Below are experts of layer 6 (counted from 0) of a mixture-of-experts language model. Rows are named router (the router's row for the expert), up (a neuron's input weights, with its number), down (a neuron's output weights, with its number) and show model dimensions 128-191. Each number is 200 + 20 x the weight over its row's rms, rounded and kept within 0 to 999.
After each expert's rows: a language model's description of what the expert responds to; "gets" lists some tokens that make up at least twice as much of what it gets as of all text. This comes from a sample of Wikipedia text that the model never trained on. Tokens count by the router's weight.

# expert 13
router,235,208,181,225,221,161,198,192,211,194,208,201,169,184,194,213,177,214,213,199,200,214,219,188,192,205,190,181,212,236,218,208,186,227,187,208,230,202,198,192,210,192,227,187,239,229,215,214,185,178,198,175,188,181,193,161,171,201,209,216,225,226,227,199
up0,223,178,208,196,228,235,217,228,226,195,212,225,180,188,215,216,195,193,161,202,206,187,194,177,149,224,190,198,201,186,184,198,214,196,198,209,202,181,192,213,188,204,181,202,190,194,189,209,192,170,194,197,203,218,200,222,180,167,219,187,179,203,148,182
down0,212,208,227,209,220,218,224,210,197,183,199,212,204,191,179,190,192,200,197,227,226,193,187,202,178,218,204,217,208,187,194,211,211,245,223,196,224,222,176,158,221,232,172,197,209,202,185,179,205,192,220,189,202,202,189,181,212,183,203,216,215,213,203,186
up1,156,238,225,191,223,225,154,183,209,194,167,216,255,209,187,198,140,163,199,176,225,219,176,214,186,260,193,176,173,190,212,188,211,171,212,177,172,159,175,192,217,202,192,199,154,203,219,199,193,174,176,211,199,221,211,245,223,192,190,213,218,210,169,200
down1,215,220,234,211,223,200,194,167,203,166,210,233,216,233,213,215,210,192,173,198,222,200,216,206,180,195,180,199,182,153,214,193,245,225,181,202,166,214,218,206,203,183,208,194,183,229,222,198,198,174,201,196,225,217,195,193,211,183,160,198,224,185,149,226
up2,222,203,173,208,236,177,173,208,209,210,223,232,194,214,203,204,193,188,177,224,215,208,239,180,171,219,184,221,212,210,235,189,192,198,195,152,199,172,218,191,214,146,206,210,179,198,174,215,196,174,196,184,192,204,219,225,178,233,215,151,192,198,189,202
down2,200,207,229,234,182,200,211,184,182,187,223,228,177,210,192,215,195,229,181,205,188,194,160,163,198,170,194,189,219,153,199,212,209,187,235,191,200,218,194,162,178,194,181,201,211,210,186,170,220,214,164,191,171,206,197,204,211,233,187,220,175,199,204,175
Description: The word the and other determiners or possessive 's after prepositions like of, in, to, before nouns such as same, first, end.
gets: " the", " The", "The", "'s", " this", " his"

# expert 6
router,232,216,188,214,195,167,197,180,196,200,174,184,162,182,226,186,215,187,187,197,214,242,219,208,191,224,191,217,231,196,202,193,199,242,203,202,241,187,196,201,209,209,205,222,214,221,233,201,170,217,194,164,207,208,202,175,178,215,197,180,194,226,218,185
up0,204,195,205,200,214,192,186,241,168,196,204,182,199,182,182,189,161,185,177,200,177,222,208,162,204,214,200,213,208,191,216,173,208,207,233,187,193,210,215,171,176,196,206,203,189,197,217,231,190,192,198,203,211,202,177,196,205,232,199,168,189,181,193,194
down0,218,207,210,208,159,191,213,213,182,193,183,219,200,184,197,213,208,212,226,204,205,210,221,189,220,155,200,177,189,189,182,231,236,221,172,198,201,191,205,214,217,231,208,231,173,193,206,223,170,195,168,159,207,192,216,194,177,184,190,170,196,214,224,200
up1,202,203,196,229,161,178,172,194,216,194,206,199,229,221,190,170,206,165,190,198,213,201,185,194,215,216,195,193,200,209,212,200,197,232,227,227,203,175,185,227,193,172,202,203,165,261,189,188,191,200,198,206,221,196,221,178,220,237,191,181,204,192,192,204
down1,188,198,225,206,211,211,223,216,228,191,199,183,216,175,183,220,215,177,206,237,211,182,189,215,195,190,247,244,212,198,186,187,146,217,227,198,207,206,207,186,181,196,158,175,189,200,213,225,207,203,193,197,232,173,167,166,177,214,167,190,248,169,213,182
up2,201,174,185,254,210,186,171,209,222,201,234,233,162,206,168,171,197,235,211,218,197,195,195,186,171,191,179,190,213,205,208,179,205,195,247,213,206,172,184,206,204,199,206,172,219,233,208,167,161,230,197,178,185,211,221,182,209,202,204,206,206,230,212,189
down2,197,222,179,200,194,197,152,221,173,208,198,189,237,208,197,177,215,195,194,208,197,224,200,204,161,203,215,229,201,243,209,199,153,228,171,161,188,192,212,212,205,185,230,226,194,215,182,189,165,211,155,196,205,199,213,189,202,178,214,204,206,229,180,207
Description: The word the, of, and compass words North, South, West in military, naval, honours and institutional names, e.g. Order of the.
gets: " the", " of", "'s", " South", " North", " The"

# expert 4
router,209,221,194,222,209,168,181,220,226,203,194,207,196,200,209,218,226,191,210,205,209,193,176,180,204,212,198,192,190,193,208,219,217,198,163,221,210,200,183,216,200,176,209,162,200,219,190,212,196,180,179,143,222,217,212,160,200,219,201,182,193,239,198,176
up0,233,195,194,217,236,183,187,217,196,188,183,213,186,190,202,201,158,193,206,170,180,230,224,203,184,166,196,177,219,222,201,228,218,172,216,210,199,187,187,177,193,185,172,190,187,235,209,221,227,165,195,193,198,201,182,183,197,202,207,180,176,177,232,178
down0,169,195,194,198,202,203,210,227,187,227,219,215,212,221,181,224,223,188,235,214,208,216,209,172,188,240,187,211,190,200,179,206,203,195,211,209,162,222,209,235,231,209,155,166,182,203,227,208,200,205,183,193,184,244,176,180,218,243,220,189,199,217,212,173
up1,226,198,185,223,220,180,181,204,201,197,202,209,250,203,169,150,186,164,188,235,200,208,223,187,196,202,232,190,221,220,206,217,166,217,201,201,188,214,231,180,177,149,192,201,225,192,193,228,192,158,213,204,198,225,212,173,181,172,189,194,170,167,213,170
down1,210,224,183,176,153,190,186,220,177,165,187,219,196,185,184,193,176,198,218,176,192,200,197,209,203,222,221,225,209,232,180,203,208,207,189,203,230,207,221,202,220,201,219,223,218,205,186,216,209,196,189,170,171,184,187,180,198,217,195,197,191,206,243,144
up2,215,238,186,215,217,232,181,180,176,192,219,185,205,229,213,226,187,208,185,185,195,212,234,179,196,183,181,212,173,214,214,215,149,222,219,186,180,171,233,225,244,187,222,187,166,193,175,199,230,178,221,195,210,219,177,180,170,218,216,202,168,215,240,172
down2,204,198,183,186,190,240,205,240,186,208,186,189,173,198,192,184,219,196,211,229,171,225,207,194,180,201,206,163,202,198,221,197,196,207,205,233,206,229,207,191,224,208,207,247,205,176,183,202,190,213,206,193,231,194,175,211,170,163,206,208,185,193,230,241
Description: Determiners and possessives right after prepositions like on, at, in, especially in narrative text about voyages, battles or matches: the, his, their.
gets: " the", " a", " at", "'s", " his", " in"

# expert 55
router,210,205,205,186,183,207,184,186,195,190,186,189,164,176,245,195,175,210,209,166,175,217,196,211,215,191,188,204,187,201,220,220,203,244,166,177,202,182,167,214,208,197,224,192,222,231,183,230,197,218,175,161,180,185,189,192,198,232,212,214,199,210,200,148
up0,174,233,212,178,243,226,168,182,215,227,179,187,196,180,188,197,206,168,213,195,209,188,214,185,204,210,191,208,200,202,226,184,215,186,201,190,214,245,172,200,193,197,208,199,210,198,203,218,207,209,216,170,220,215,206,193,193,191,181,225,206,195,223,180
down0,165,160,181,209,216,181,201,212,201,179,195,224,177,169,184,260,195,204,171,205,202,225,214,181,232,224,207,161,228,216,235,195,203,236,252,171,207,221,198,195,213,233,209,195,206,186,187,217,200,217,208,186,227,229,200,234,209,176,183,208,222,215,210,201
up1,155,196,187,197,221,231,185,181,195,204,187,225,187,204,193,177,195,169,186,165,172,202,212,208,184,232,183,191,203,190,173,195,187,182,204,192,171,208,228,202,192,173,188,208,195,253,196,206,184,182,197,209,189,243,217,185,191,210,177,181,214,177,184,226
down1,179,203,192,187,186,222,210,178,211,199,192,230,193,177,160,177,233,189,185,190,195,189,229,190,193,198,200,212,202,194,187,239,180,175,198,182,177,164,172,170,156,217,198,230,158,204,181,201,180,191,198,194,220,238,204,201,191,198,238,212,188,202,197,211
up2,189,214,210,209,199,184,181,239,217,207,199,192,190,193,211,211,197,194,199,173,199,218,234,186,194,235,225,188,223,216,199,208,192,202,199,209,196,214,202,209,205,215,167,222,178,143,183,231,195,163,177,191,181,214,213,210,198,201,208,238,197,177,226,184
down2,196,203,181,195,187,217,181,186,192,210,180,189,218,215,241,197,179,195,226,197,205,187,174,234,211,184,183,205,192,192,218,220,203,183,170,184,178,187,222,181,198,191,200,218,188,214,212,205,198,223,187,196,203,147,215,186,226,186,184,193,201,179,162,210
Description: Name-internal syllables el, ol, al as in Chaban-Delmas, Cholmondeley, Hapoel, and common words like on, school, is, to.
gets: " Al", "el", "al", "in", " is", " to"

# expert 0
router,218,185,199,190,188,189,161,210,228,198,215,161,208,208,203,191,169,172,199,198,179,195,201,240,233,205,186,207,185,208,214,214,193,242,198,204,197,196,175,192,210,197,233,209,241,187,191,181,239,223,192,181,203,154,193,180,160,247,173,193,219,216,216,203
up0,205,176,209,201,196,169,231,201,186,204,228,213,211,188,186,215,196,234,199,209,199,197,189,179,216,188,204,197,208,205,211,202,195,208,185,215,196,214,183,161,200,226,187,207,206,193,225,212,194,179,173,174,233,196,223,175,188,206,186,197,204,204,183,196
down0,185,226,216,204,216,246,185,195,231,156,181,213,169,198,196,182,196,183,213,157,194,208,191,203,177,219,208,195,204,177,212,208,231,231,218,160,215,190,193,201,188,227,221,180,213,213,204,214,186,158,201,175,232,215,189,218,223,188,211,186,211,247,207,184
up1,201,207,176,183,224,214,197,167,186,197,192,196,224,198,251,166,178,229,206,198,192,182,226,185,191,202,221,200,209,193,209,175,211,148,173,191,178,193,225,197,178,179,209,217,212,200,226,180,176,203,221,188,216,200,227,219,228,192,232,268,188,190,192,228
down1,221,199,176,190,190,190,242,177,185,209,183,197,193,212,207,179,188,194,253,241,189,188,195,225,198,199,171,185,223,176,189,203,213,163,167,230,165,170,191,220,211,214,214,202,169,210,213,224,223,221,222,169,192,203,183,210,183,211,192,169,223,189,237,193
up2,207,212,225,185,215,202,167,160,207,189,209,205,200,185,236,236,170,234,173,200,198,218,203,202,216,175,190,188,217,235,205,180,184,205,196,202,204,213,177,243,208,210,206,204,209,168,184,208,222,218,199,136,193,216,208,191,199,226,204,200,228,205,189,211
down2,191,220,212,183,187,189,173,237,221,192,188,199,209,178,198,208,200,160,187,223,215,211,251,219,206,179,232,177,210,204,208,230,185,213,185,241,165,206,211,196,209,207,190,250,195,182,195,180,208,234,186,183,221,223,200,246,151,173,186,203,197,178,229,212
Description: Possessive pronouns like his, her, its, their, plus capital-letter word starts and pipe separators inside sports league tables.
gets: " his", " her", "'s", " their", "A", " its"

# expert 49
router,219,189,227,172,187,200,175,203,229,174,208,193,171,207,235,228,194,222,193,185,201,190,202,220,178,201,183,209,198,217,202,247,187,250,169,160,205,199,187,211,225,175,187,198,257,227,239,208,211,226,197,154,198,171,172,203,185,190,195,207,190,197,214,175
up0,217,174,196,179,170,187,198,218,203,179,180,227,244,183,176,217,223,161,213,214,185,191,162,198,214,221,232,178,208,214,219,208,219,221,212,230,184,167,171,184,192,201,205,243,239,150,190,179,194,197,222,185,188,206,245,210,178,201,189,188,201,214,211,187
down0,221,150,203,233,220,192,187,240,206,188,222,213,190,222,206,194,184,203,185,179,209,203,184,188,182,200,203,171,196,167,219,181,225,211,223,202,222,183,201,170,189,177,215,190,214,193,189,231,194,197,222,208,218,225,200,221,199,186,195,223,213,201,234,191
up1,235,201,219,192,211,211,192,191,191,219,254,173,220,207,212,190,192,225,209,190,227,196,235,227,200,192,202,209,177,199,190,197,190,191,195,218,152,203,155,197,206,168,206,188,160,226,216,227,206,175,194,196,195,195,171,176,219,193,227,200,215,158,187,211
down1,216,207,217,183,173,198,211,204,199,208,165,211,203,176,222,207,206,216,176,211,171,183,185,220,170,203,183,211,233,209,220,220,211,236,192,201,183,182,187,205,169,219,217,222,231,199,180,149,181,209,196,194,171,211,196,204,203,232,168,245,175,202,184,222
up2,220,203,180,176,193,229,165,178,219,187,214,198,180,236,163,197,195,198,209,185,200,184,207,212,172,208,183,207,172,210,184,201,238,167,185,220,193,193,191,204,232,187,174,231,216,211,176,183,236,201,207,203,202,178,262,203,176,218,204,193,191,206,208,191
down2,190,206,223,194,194,212,182,199,210,230,170,236,203,185,210,207,200,220,203,154,237,191,213,221,192,194,204,195,169,209,206,221,194,168,194,206,203,168,199,204,162,203,236,194,196,174,194,197,181,213,210,202,222,230,160,184,187,192,202,198,197,189,198,183
Description: Syllables al, el, il inside names like Malawi, Salma, Salford, plus table cell values like slashes, scores 4–1, and +10.
gets: "al", "el", " Al", "il", " /", " 7"